{"n_layer": 11, "d_model": 384, "n_experts": 16, "experts_per_token": 2, "d_expert": 128, "d_shared_expert": 0, "activation": "geglu", "moe_layers": [0, 1, 2, 3, 4, 5, 6, 7, 8, 9, 10], "router_score": "sigmoid", "normalize_top_k": true, "routed_scale": 1.41, "balance_loss": 0.000465, "balance_bias": true, "router_bias": true, "init_std_router": 0.0268, "lr_router": 0.000651, "vocab_size": 32768, "norm": "rmsnorm", "norm_eps": 1e-05, "tie_embeddings": true, "optimizer": "muon_variant", "lr": 0.0154, "beta1": 0.93, "grad_clip": 1.0, "batch_tokens": [32768, 65536, 131072], "seq_len": 2048, "train_tokens": 325700000, "steps": 4335, "dataset": "wikipedia_en"}
Below are experts of layer 7 (counted from 0) of a mixture-of-experts language model. Rows are named gate (a neuron's input weights, with its number), up (a neuron's input weights, with its number) and show model dimensions 192-383. Each number is 128 + 24 x the weight over its row's rms, rounded and kept within 0 to 255. Numbers have three digits each.
Before each expert's rows: "mostly gets" lists some tokens that are sent to it at least half of the time. This comes from a sample of Wikipedia text that the model never trained on.

# expert 9
mostly gets: " began", " became", " used", " received", " worked", " moved"
gate0:130094131087124144113137068153133101187115130112065165140073138122153105118142160139132159143147116144105143115156137129148167096149121126167135153134107135101091114108125093123109154105088144118132145104134148134153116137092151145117136132148144110125130170128125081088116157121130103144118124095123074094149179101136156113145136063124138123185141140124152122132178132145164117127104117132142158133125112123122101121119117132148124116149112148082167111164127115119089126143136140081093090105127120144170097160091152161114054121130128118131149135114130126111109113119155124130
up0:126121152135149098109109157148098117144117128147132143146142146122143081144144162137144124118163120100127115121117106106122131125120108149137139152122069133094097149151132097121089155105125163143112126111143091157095096166108152150101141137110095141125133147120160097129119134124122101112133126152119138111134131149122156120106150116139110179108130142152160145133113159118133109157144148124096164136124142143135109134154161146142140136126106126105108117177101146114131137103124105109144159165136104176171138127146157121119124098139137139094127083169168120139095131124122178107
gate1:155171099194126086147160121084104071117111084125126158118114123118098093098141158139094113158173143127130128129130119151126134130155141131130182149084148117175063112128130157148140136146116140107109146136105084156111143107131144148129149175122130147114113146140152151133120154129129103135142160112101079107125152104110110117136105126139129129110134118150138130139158113145133086094142142120129132138130135117133140128087117142129134133126181119120129157147179101121145110121134124075146109137101127141132120152113125125150179110158128120098110135150117116140117184131149123158
up1:085157093160116092156147157106151097114153110100101092156162160153131150125149177125112139130145169083183133157121106104113161134163146106165140110093124078106100130149072140147125101108129175136123144106122087122133137131090126164126130169162120124150168132153147141134165165148125136146168140119120133076077100092144140145149113135124134112159110119134138114131118127168118070127138150101108155156128137154132133146085162126140136113133172107112127161116145088071125122096111068138156107119136143142128105137117079100116163100122125128156097118154130127132144127138158117156
gate2:095129128087132126147168119154131140084134111144101187122137133128139101141101108134099127106194157147144116120172109126140167112135100155113136097136123131155133123114156096137145100129158109076181138128189096086075156128134102132129077119115099140107126155122134100142113120157128137139137103087133125153159162119142148165124119155113114121103125153136100060130107131099109142115108163085105156079099109141110163152159110149107100098103073109168146134123100131111129096090137117106151133151139132120144163153100165122140178099116143112131134077124116160171129108109143123138
up2:123101154144096139121149155153155109108100146102132144131078154159136132147132153083144125127185158167141114170161135093138121082108176144094134120099103139105128140154145125160116133159120156140175160118134119128134138152156162096120119142160108133115113155165149101146115187140101136151133140090152129097120155102133134132125081100130069101080124126096139082141179126114127132147143106113092110118099114096080100120161116151147150143133133130127127116125119128135126122103117085142120125124115161142119108091123198112110123105143116144097110126149140130155102142161154145119

# expert 14
mostly gets: " where", " which", " they", " who", " would", " she"
gate0:147108094092120095089179108127163145133089081154103166051140167148124141095164127157129130161093099118108163138111118110120133088088165100135103109079127069149128155147081089180131129133142176132141100145117122147164168111127135127138204117096120152121122094146139161140165064195090177130149157118136165099107136116131150131158119154110153141111099099155118138071137085120150153097185150135120105117123119136122088143122134132132073119134126133118108133091129157135147126137120129148126128144158135088124129081175165104137138152122147157110147156132118146178109097138140110129
up0:106106138138112090113135115116120127098083114184154162071134143125144132145140090137126119149132132119104126135101125105153155089132140082148134143090144116105145134081100110186098154119132138163133122123147096144136149093155097098109208119152137074119115131136161129112098086165094109148108123137180144159122162121100126101135141119110150109103127058093120119100140086096141137094122153140135113131143116131141097142126127126140137140132134117107117109090109140189168105121147118138142119124138121097116120147170141128130100102107116177091160122101072132148134110154149117134
gate1:106140118130144070157165140122155166145131109156136130122128119155144116121114100116118133073099134153095125171161121124133127131103121104112137138105118157127118143154141173188146094141159180153104139146106147146108171128131116118124123132146187130140149114142109152139143133081119134155090168135117126166131120139209145125137139111123132105132148084149110106125130100118128114170133154121139113116118120060138140112134122132100109092113140122107142090153139119129133125078084128093107122136085078130108118090149110132152123129083098118154131186153091107147154168162124138132
up1:119119148107126123094122111080123082127129155129139114155157143133151124122128130125143145154165139130112109110094135113144122108131167141124106117142155085151119113113113079104103127118144101121145106152132101070143118124130169140096100146104101108165148131112153115090099125149116115121167103082145121111144189113078124114121089161134130166126095154113165152109137158136112113112113111116147129109132155143113136151132128139099152180148101126153124119123118146142113141171168153157157121105148133116139139116119105137098116118166140146134103056116151135129150070110092096135
gate2:120167109106120111161142109125165151197129168085103136127103046144168114075165102167178139128111086096169094103125118137138139077151118136127121126163089166117139119148141129149109133113087156136108123104083112140141116120098105108124112118141116121112132170163138137132132107174111109152110100137131119149103108187114101134127090145090123108154136099090127110148148172134095130127112111151110118091159124141123110088108133095128110092130121115122087124138102122106151150124115113144113151149143079114131132142135156126084127122132129137122123132152123144140124126125100124150
up2:130160086133095115124115135109170160136145166113074139178159123109156134126109114205156113137142115095144097114129124132138140095134122186123101125130134166157106100134104099126137125125141167125113120140106134134116137118126119137129132106102164100123117179159147146127139168161150121084141117139146114106143078161127127126116107114104101104148118100148113095136151164132129120112119098157125133112161158100126157117116127130098124101132117157112128077128078113099121104088107208134097157141130078125152131081163158127120151146130154119107126105155093150134143115116102131185

# expert 13
mostly gets: " ?", "present", "½", "   ", "disambiguation", " Yes"
gate0:157104082118135087133129111123154128164128120156102113128110133112126067156142124155141095070110074096150115113117136155137139128081104105140144109085140105126136167122124106134107108138127108105113100168157128117117144077105108087117164137130110154123178147116068155122146130108115114096137146177117122102124126136133120131137154131144149132114157099123152112173099100077123147150126091109103109126100156123127179137163162115110147131138102088097163103072118127152141142100090103071134133119114152142133124138134103133172162124145104099117163138159124140116117092175143120099
up0:119148102145123103136146121094105110169102150145136121089128146160110088125103091144150113078103056112161106085138127148151118123095115077158151130116128089129136123082101132122144124146198123070110113140113098108132146091112119130106151151143133100129113131140138147131166160083089159106107140141122122103121127138130141110149134146131182144103118100134162106159078117098101150146112114083134141153133153084137132106185154149106128121140137064114137091066141101145119138075094114091153149103111138124103146128101131134168167111155076098134138091157159114135105128144150107102
gate1:091104138120166142129150124086097097087120157120132144130152162131112123101103110111140143169103105140111142143146153116101130127111144150103095149082137109136170159125141134101136143135098167120111151158124146163128143098136143163169083119105130095176183118158100117157117113170124110135114106095158153107127138117125133132111134137160089133114114080115141123102106160123110112137136121108139161141111171117080161126117130146110132094163134119127141126164113140113171063114188153108119118134101135105141097108124116112109145131176123141122066118127111137157116121122113133108
up1:131109122114148127151206138107082140099113158132151169120143152130137121129112114068128120128127099139089133168125168109128161141143129121074091146126112130158127130151168113096143131128072122080134116123130130149118088123112120153127095129146111170102140087150113102133120126098128126167091084131137165151129133112137105131157176133132111145094087083074118130111128147116164141118167124085110099131134080120103124124145099130126114160139108098141176125128130121102145085134110155139147143155113152102144144136098102118132138127117147133131147098123163147143126125111134104132
gate2:104143085143131142148120080137176182120126143130116142100110139169118107142139151127123122105091130104150130096091131136133149100143127132122138132119119108102141095099108102132154114123129150142092134160115077133115107122149145131103119142108142141130120160152073137155128161099132123079157121138145080127123156128093118150127101133098202128159127129126141102113158144108099143097095137127125075115131138166112155113153150108145146135165107115115172117127127128111111105162154140160133120130103144107145140085145129113146137145115138128175120155138098149108159126130120159087
up2:126162145110101106111108100056090094130124106100137093125119144110068099086132100100106126076157139145135130094154111126118152119093101130119140134122107134130127123086120127157111090132096142103161102128125153104117139111142138134131122141175123130096147146095148131154112112136121137132133087130113127144131130155131135154093130136121154168101156138132145121200139103198116145119159085122095090123118161131138116120134173164111082096150165088143114136149125157117148124180116146109129135151092116123172117165135163152129133103116137084103159132078103131133134074135132116098

# expert 0
mostly gets: " ==", " ===", " MPC", "|---|---|---|", "|---|---|---|---|---|", "|---|---|---|---|---|---|"
gate2:132157146134119133135125121082170159162145156163094103167144128113107142152118075121178124114095114144108150152088194144147115122155106153119134060125105141108106122143154110120144130140148111127132141097110148140099108133093130144076127147103124101148139137138150115119123158076112128119142127180138122114138120135130102134153175135178105095096113132088211142187174140150134113101112111160157151138161081141143088134139142119148144163162125108120118160128115116120135134137143160087135081085125124110104112142105095119073131128161097106113123102147139166160113154134108112122
up2:150141133170152098136162130088139136116128091152114159153135131164160140145159093119149162109126096153125121149145162152129117132157113128112115063140158137141094118102096135085121147139143148087167129109151153118110062142114111140095118116132135124140181100142153080150134102103129167095141112141138118127171129105098148107177163110159092060103143108094167144151136084105115140105147096140191148162127114096178128128145160137132142107144091145133122104152122127140178152178171091092130120104124138114118128133111154119113124111136081095153114078109121119138110141159088126140
gate3:139107150096082114116123106130130097087178155120126103154165134153175142157127099105163095122125106114089109142135095142166142115151165135125117134144130120105147109116132130134164109116146094102126128105122070105127122160200141095141144086135163102160144159102169110099117142103119094161107108132154156156164118175168111091135120158140102125186158135102129128106102137072153112121140067091096140112102125151117073156147128120144100108136134142084168101112133099114118138098097145093116127130145140129116114184141097130104149127100140118127118132114136136137076131150123147142
up3:154123103104094138117153168077135097142159149158152085137135097142153147143151150156154119094148128101118116156106084139092174106149100143122121131106120122102125121109115111114105146127105117142142147152113180087120139118121071126109149129110144137139121162086118087063133110158126146116141149163099141141139115116115077104101117140088078163141144122130105154160142171107144145118127159142093119109125152117081139135133117183142131155135122076121129192105105143077143140112139116092113163139116166147117142131140117100086100137122149144118131146122093130161107126169112104169
gate4:123145078158122140114103126134112129136143102097094166109116151151112116126141172169133155118129122118144129155116159093136095181158119117133131117118102136152141150133172144194107131154126143132103139152154100132104126150164149168123100118125148086095109142112107097123120156152150106167135166159120146155165119128133109174127167150130178118129125146126087154119131107088113132139112155112115119134160141111106127115140171171121133082121167108107122124188154135126128094139137109099148169127130126115137065077132135133121135083139133148133145179127102125141165142142129170108
up4:131105169093136119122160137121118110111131149155121097112127113100158144124122103106123124144130140138114108118129097146103186097107123136095133142151136134123123087119091127105152117138126146137128153097161148109146141082119115118134139133126112167143146139116183142117141104107111149085112101087124132102093143124128147041123037142149130151112119130117147088153137125172161148113159139095141141099132129107124143149135080126125124195101127167132136171144102101138110145112111139157150114144123134128162183164117149154142123143104136117115136106145147095126115116137126108108

# expert 10
mostly gets: " Public", " self", " Live", " Love", " Truth", "bl"
gate0:143117110116109108102127128138175155137150138123134180089145119164110117142152146137132136119164109114141137123114131125134121135150101105103129100156120097142129173163098136146112092105091123152112134093127119066124114126100160106122119139128137130119114143136146143146108143126141085100117079152146158130125096122121098102146135120134102107151106107153153143093163089167098102132115148107149101106134131139136124171102109096133156130151070146135091141111106083149143121140189095142166160132115062146107104130102097156136148111221145162098087131135154105167092124133101099124
up0:088098094066136133082101096154178167118115128119144146124157110130114118170158117095131172125155115100151138125131132122141086118145093128114106111140128134135104175115147126139136110136138140164144150111155113076135146117142142091150127105113179153113129141156166146126118143138145092085106079120195115125161098118139131098067138095159114134105100126144116125123181128146116115109114144141126124115128131146120119155104142151124150140151071153138168172118079107114117140155154105134097133152131117116098131126085107141155148127175133189094115129145133113143100157089125185137
gate1:073139127110113148078112160092135124108139141212131143091094147154165100118167135138115125135135114136098132143128107114152141152134116111127105148152164141151141060133104093120090152101084148146129133151138123150136102144145111119119158138171098131084129115141145085131150112134150120138112130136140086108152127157124151113184106130109132081137153141068099088123145120092119167147112107141059137115122154177105160121120155129168124126184148121106107094125151121156121087092107171128110150156139087137150117123080087122114159139117135176148146172154167124068105132130125122087
up1:197094110185146125125135090111153070158124136109106122110133108108087154124133116135098080144094148133129132093121128103175109143110123147164127164122110072114107153125142137135113115168163121125093139161117134130131083098120079153118147171177160149198128123120151165134096121131159118119122093121101134139134055095134075126141152152143114121071157090124123128114148101106122151151121162165151076094124127137104126069120130163093136125097081106191124164108162167148122172121139120120162144126141143126098196186155100120137108133097128116126113138156131123150140158118125145154
gate2:151125156142083081104146107173109141105137116143106128142098140137091092178173159126107135146107077153091168115110105192150123113123134095094153118108127128145152107180159138101129140094145154110131081172149133154128149157128148110112110122159105136136106139115124134118104146138145097160121142123106092104093124105138131128083155107143127092173135116111114130105155135109114163140138127106082160099112113143143143097110113136117140120093142157143052140116199150137126150099116100122147110113115172127150133139125144085139106185137107118125115170117105138143173116132145129097
up2:148117105137130125106115108141134180095126103106130132107102140142095118151182131134080199115143096156127161113147113172157137127168076136143129091131144086145154154111150118095130133133158123122115135151185116117142103112135158106098162138160086132150142184132137164138141135137140093108095130098133119153131090127151127115116138106135132081177156131159091139128152141098134138139106153118099166151104119102144153106125162170111120098123143133141092159112154108110137162106134152123195162112147116143121125163101166088168093159148109131134144167141135084120110109117166141143

# expert 1
mostly gets: " Br", " Abd", " Bh", " Sir", " Kh"
gate0:127122122098154164117108153135128129117098118125122117121086110083145150098105065118194157110117155099112129149125099113106105104124114114103100086125122129117083106135106158143119167134106097087137107139090122139132140093187108122117106154144155148101136122135144117123161126174118100127127132151096102121118144130168136128141115119141143155118108144137106121108114116115122138174144123108103150124149155193127138121094158163115121119145093098142118125113130143167083101171076128127166103102125122123150121124131134110137147144112124108122101164099104066138137127124131126105
up0:137124112150120112134117110099104129124155139130134151115162159164068160167115168158079119167149128173139104115142130166122143138125127146125167163115112112135104129137139103145108096126126167148123136107110118127125132171101173141166134080126049128182160125119127102102127144095139144137146130136161176156145132099113115115119168126098113100126124120125147129122158154157159123112142135137154107136150113102127108119125138098135135146123162150092107144139105141123132112084153135103112126125116143118129149110122131161131117109159130126139143090136129148116124155127122152151
gate1:110127155110141151139126159153073131159125144112160114096138144142109100138085105155138130137126124102114114125110136124152117117087117178114103155123129121151144099097185143122128187141149115150127129146180148151141147067132124165108126128093147108144120112127144162146132143103124142123123098087133115134124122105120085151127100109113130117093165143106080122117120132127105119084151132156146058126134122111132097094122141127130140116132090126142179108143138155104115116108131127112153100093116128094127147139107120127153089137151132122131134157078103149159158109123125093134
up1:153139152141084147137113132151139114157104125128150116104151140152134147139092133131158163119137146114140125135052101134120101135110136171101116139155162133143132075120176122104092168159129126086139094107160135160119115067118133118146145137085134143129158137130129194139132103154109111158113100139087109153132104152116147101142141129102099103089110146152090083138130112133098147140182140119154076121128128093103150092164155120125123104147099067102157167118124158131132114104130116094126126109124125101164151127120142108137080136122119115148102165090120141127160113129114126154
gate2:129152153194141142158161145132161106121127107123129148137131150107135135129096130127102116120125131119092109097113147145142102114116116109122156182105136125098138135101182143147106114131149122159114148103166106177127139151105115119131149140127108117120156114141126161140126129123121142181134118080179097183098114106154076154141127118133126138091163143099126133094143126117096146129133072113157122143106134154114135125170171091146151128127088118143133102093084144100093122118129089096092157114161101109097131124143107108165120127118139164127123185123096099086139152131127200153
up2:168152104091101130091145133109084074118101163147133120107112102125118129104150118106157124161126093135157170105187127135122143121134142141115095076170112112156133068156098134096125169119117121085157086131113114123131144144123136137114088145157142103078122104120098072110162111144157103116127122105135170096108149126084129122114117150103108110134103128081137120131155133134163117094121163130128140142143088089147115154095090089091115133128133192114136133122115098115114123131110201121128160101094109164122124144134156137102161122137151116143143114147154148134182110089115083090

# expert 7
mostly gets: " \"", " PS", " WIN", " “", " '", " ESPN"
gate0:141109098147120137140092126082133162103136145108142211160130129132116175115132077087141069120116098119131095100097115134111140098145115144164118136131132149119119126104130117182130161132130143139081128129172131153117140156102122128082150114138147150162121116179135145094112131150121085152120103125133099100151140097134105117145134142169102146144140165165092115118107130126154120144156092114146161089117107138070110117124089150147111158126122141151125120124135122181149150099116145150124130127114110141121128079135047058179083164095113135123112126165078092107139108167096117087
up0:106154179110153120110171118141131091142140105154119074094129129132143092101102164163134193144122141139106163157128152123143111150138135093054154126125130095150151133156147155069117100092135123123154138126078120128133101118157149132165094123135090087107140137078098121169182123141127171119132160135109150140123130152120172117149116119068157111110112097082160127142149144098113128094108132132134109159141134112152142112129167106144141106133182138105125126118111170097104138152156116115137127130148135120140130161118158164110149119145129143126132123129145151154101151113153141173
gate1:137126100141109128102121128102139151130134168107122078137101105135115135118130079093128131093159128093134104128126132165150140110146152113118144143118145119127170118156136088126131119130136157118144089140107110127131182151105154071115114123118140141160142147130133155104147129129109138118131095128139142176159122144116124140167145161151133170125129136135172156123178102135096140174101156120123118134151107084100151129111119118143082137141123090083086114151169113125189155130077092122119128154120111137106143135165147107149126133161088157120133123099149102104084136063116083134
up1:071114121120179150131133114164121099092104114140111090149133133121111115154136147144117122107090073145133130119101129108065130133120113119103100132163157109101136130136190106141167126100115115178094170152142147153144112105120109127105111138129139119121116126106150158158108126104115109117109173171146148119081121150129159125123050117115083116121109136136100126129094084130119155113113093151126115133079131129192130116117127119158118161153109117178145097132129120147123134117123135125146113150126126109067094159151138138147123124112102113140131127153131143143104135169162150124
gate2:126126119086094111113170092138152146076158151137152093148136105129125140133155118157097149115121122155126075109139128116071103146118112162144154080108159122120142159151140165092091144136148142125148149086104080128074135151184131102162097128142148112119122114140092133147174067095124127133148147098142179126110091098135122160160108156134135091088098099149132157097142107100133164099134121108134106128121155117153135155129124139126109137134141136174157160156098124111132178149119142133126124126088150153110079121157119145147132124138110151140089142157113089133098156169143110181
up2:146139148070101158136137126158150122139118141087129163124125136117113146127114122157169134152134098150140119148130152127133111120101115119127103130135109156124173073117085127105124084115119167134132168148132103149096149098091123119123136190152161103128186105108161157136149128096127134110139084128121112149125154129126110148111129117108095104186134130130138097145120160117085102176104155170149146148136127129119134109090127126137143102108127132119129101106132071121093112148140131170141089106135115108148120086120122118160144133168115128091094124078162148154091162136163133166

# expert 6
mostly gets: "′", "″", " sq", "%", " km", " \\"
gate0:118098124195097089128164114082126115139122145103128082169128073138177147151116140110188112133151100142152138126075165155179120108120133093143111085129139123137112106156131113136118152102136154119111105107107139125115144153113166161126140136139135150145162070128170135082175126124110129119102133123101127135117140115156128112113116092152113093131147158140154141112103150091151084161086075092106137147123141154125120152129131165135112137116144169113128142179152142150121153196133141156112117088097113107080139120133076126133086098142108095136153135149149103167145094117147129156
up0:134167131074137163133081137155130148112157126157128148098126148127119108084151100154074140136084133123087127128144087106094148140140120156129116163166124138163138151069109147115144137134139115146127143166102097108109097084117104146137133125063109123138104151109094125186133151135121149148156118129152151127127118131119140144151116176090154187121113105129104149147118128168102154129146146161137133122123113078151136133115115119124123134137141114134125114079122138096089110082136109102157079146163139142166088147118166131130148147087122144129120145143137148110134105161128128127
gate1:148130142131144089159117133115146166122117121107137074143147128135090143143117114088110136140116130119081093148098125137101120119140107132121099125171089090096134141134111129163105106143127142151140115170155146129110189128088065184092101150141115121120130124152190101110142141170107103153112088113147125126114177134113108140111101142090086136138107145139119111115111120115078151134161106127136137133108117129115124129141122178132123143115127079136159122088147100116166124078101168148115099162142084072085160101126123098143136158168147109124091149164149114124146122140125087184
up1:118149135148159168108110136135097112129112129103132109139118098121073154115097115118134137137139106108104078134095095129126127108099126117125097124155123120112161132160127132151074122137150150129144103180133135113144128161090085159141137160140096132172132089149160092077133165133129080115077108104180140155130147125115136167112125123128133106142171161117130120162131106147139138147173108076129117118102135124091133134135092150161119116139167093137115118101138136133161065106105117138139075163153095120113168117121102107159109159116124142123155126136160127126126141150082123170
gate2:151118113126112131096133190101114152124102143115137137150125136123123172129124158136113167106134132122202138113138157172100100124139128100140151142096118164106154160147155135132102161141147165162134138127179184118147152145095103136117116152158125104121072151116128154069133105137136155096132154157157077125157157093169139117121098170103134096129143161110128158121095164137096116101118110150081162156134153141112149111148095183103130117118148167157122114133120137159142147130155135119127120105135142106131139147158135149149105092104102144139135138119174140093054120154091128155
up2:158111111162083146156157182123104115134100115128151119142160141148130128123153121155111135144110141153172142117145128196096086147150099136125137160117144157100140112118156128133135145137142137110144151146143183092114129121116140098167089125125132128114069135103138158124108097152129138132117175148135100119117130119151150144110114114127170108152195145137127119075143139113140118070109134139134154137146133150122170141168070125135159126160148151134160128139106165147114182190137129143114143113088150096112089167138146116131089094114150115131144145099162143127078100145126140137

# expert 11
mostly gets: " during", " against", " until", " between", " from", "In"
gate0:117153117118066142121119128094126096149118107143128101134115146108126098119126119118150123186161143130127155146104122146129140135121124104162138147077144128153112088131146115189160142131134125137109163115122112171070121122176130104140098126067139121122129128133166145139144128109112115110128109123150136161090165126136130102116126119136169130133119115098157078097090117140133156112132158144138119152118165139102122105126105131132123131127121145144159107124120148110148122120090154089151154103094123138137107108169174126127124132134155177149144150137125127133073123069133128146
up0:093162129111135107131117110139105129137130129140110172097116122117084122094115124163152131091171063124090129114098164133140132097124141095107139154166093120134104124124130148140177173139146105124135099143145144077133161118139098077124144141074116157131150142138133122089118153142112117140101103115096120143139122156087181108144138144078102119131132094110154159112155095105127147146132111124126157131108116142095055094127132136152112134063138136125124156119216108137080115138114141136117152121132140102129102156138099133147126100148106121143111146112113143134182123113132119050
gate1:137140126118115095140144140118086123124130168147118145082101170141114151127118146135158154124127108120096109129125095135138150151138115119122119179122110169108119125122127101159129077085123100122141159146151114121153117131141159139150110176138143104113162108123111131107122161102117162166087114157189156084094133119097122154172122098109124124091090120130130154118084137135116156135134077151134128134111140133088128111156123129138142132127105150091124115101114164123110161066129063108139126116134093125112099099144123105132126192097121123158086113103111158128138137136121116097
up1:105137141137128129143146114136141128166143128104108095138121127128111132133138111138135089100104144106181157120127148154115143066116108123114153103156075104161133145163085125094121131140106135106134064128095130149124123112142120128086120113120140147156101142157168142169150133107144129146138100096079106138146153150121096116127099127154129114143131134114118089149198149113134120122101154141127089142142136141131131123121109108137086167121136096156099131141158112145169073115120154090096151149109125142138154153071160114119136119157113136132108141170147108159105130141095108162
gate2:155158142114135103118104137093108126098118133166169134151117115146172162145123152152108111114113152132169141144141137073120148141127172115099151143145185131127121087118128157164125116115130140107134122108162124119140127125094139111099152163103123116106172134142150118123138126133134138095117111154160144138122115086134105084111068147174102094084171116182089140133123119153130097105136112104125104121122074073113152165107117139104146154136110122202137125096126130110126100161144125141125145092115133125137130124149129118117095120079128166191137146096108138127158151100116115127
up2:089129117143118175147104096129154123133111124153113125158136100133141130105139120120111111138174156134150164121099099155122108134175107120100151127138118127122113147112121125173141092139142095138154139119150120156120166090126143158137163134082140117122107105092113092100087179124091150089124162127133080139117134188135159156125155103152159139134142173147120138115126096136105146115134107145119145129142103154111111109106148110118103182160117153122078135167109127108113100143162116050121119133116172116108119148124138131112127155124100132125119129134128179166140122113114126129

# expert 4
mostly gets: "′", " −", "–", " ", " +", "_{"
gate2:144121102124169079108146120186127086144166113144145125046165103106102101124136146121139125132127115144132146137155136090105134106110147112136144111131129122089122108129140110142144169090161147150109126100143167116125095126095121134140120123086089145132125138157121105150123152161111155133119142158119115103119121127126143126116111113148147118139094124124141121140101181106105110074070142118084087148186143134092128174125125139146098122126165131101119138191130149115127125134113159136113115099152054141141136099133134146091171124100142122100137156156104121152103115129138136143
up2:115140139125140115090128108156117104128154116117105174173137130142106146158151140151133108138162119124117113133149172120118118101094137145128193107170151161149123140100111190124104099096161162096117135130104112096106151126159111168131158121129127117102069147150097137116109114184118151121136124118135098174131150158126138115125138136099159136122108106105091111077133085171079153119118107123131117114103148096097140105119089124144129122131144096148183108120062121166126124125112125140173122130177146133151148102119145120155102126155151148121110116174158080147124112144126108133
gate3:156114146147102110163134127151166120116143136165122105102090120129121145113129138140134123152129074125134131127127126140158118125167148092113089114204140068137163127086115114124156137111125121173094112102108124104127153156140178122119134116105122123145150131156159140097162138154121139134127118164111147110128135129111101146108123173121145099113110125136119096115166161065152107136183148156157155104163133139126148127116156149115166118171162100104097143104154109132129135119126104153134116148106117128111127137096129156134139103130108105144126100096118160162112098142116144145
up3:129146131151141143134142130102117191124109108127133168169148149107152080155097053123095153086117154110086104140121103126091130111135146181144131149121140131110135152124124140107056143157141109146139148172121123120098146118142082119089115149187179104102102137103128119132130123124129113103112185141149170161144131172112151097112143144112099158122144135106126182071101148152100155160173117114085117142118146120090118143105097120160110122096103125140184110135110161114140145128123128121131118121134134127123118122118152102131130133178128097125106121144152092145125155108130131133
gate4:112110154082123126100132110148161146148154122152071142100081099122158130110135149131107138110105129198147135148140118121134102128084085127156101132148105127139118140104144104117109121136142139135114113122136126094102142129134077103122101170095115155153097105140100159132143116151114127121143109151093131126150103112088112168118071135132165163183141122081125087150145113126119125170145105150104169123155158130145152122139151125150093123110143127176149145152125127100136128129088141124140109132145122147157125167117138137166101104088140129129147096159155120097132144139133125108
up4:148126185140080129117075097107148111142156099178109196132108124122148137123154137120118136118140119154122125126074116128128089111148078143135077105140109143090140138180120118094110077170144138136118103137154111124115109098141151110131096130142155111136090101142112108131119101116137117098094166148099135127118119166115106158124117165105156151160130148112089103169154096129147153166162140098116149116134149133185122103143136137146136119157110130144149151099084109137155096153129107108149119140133145129128154156123142140167128126104128187118123116136145117091155166104135113107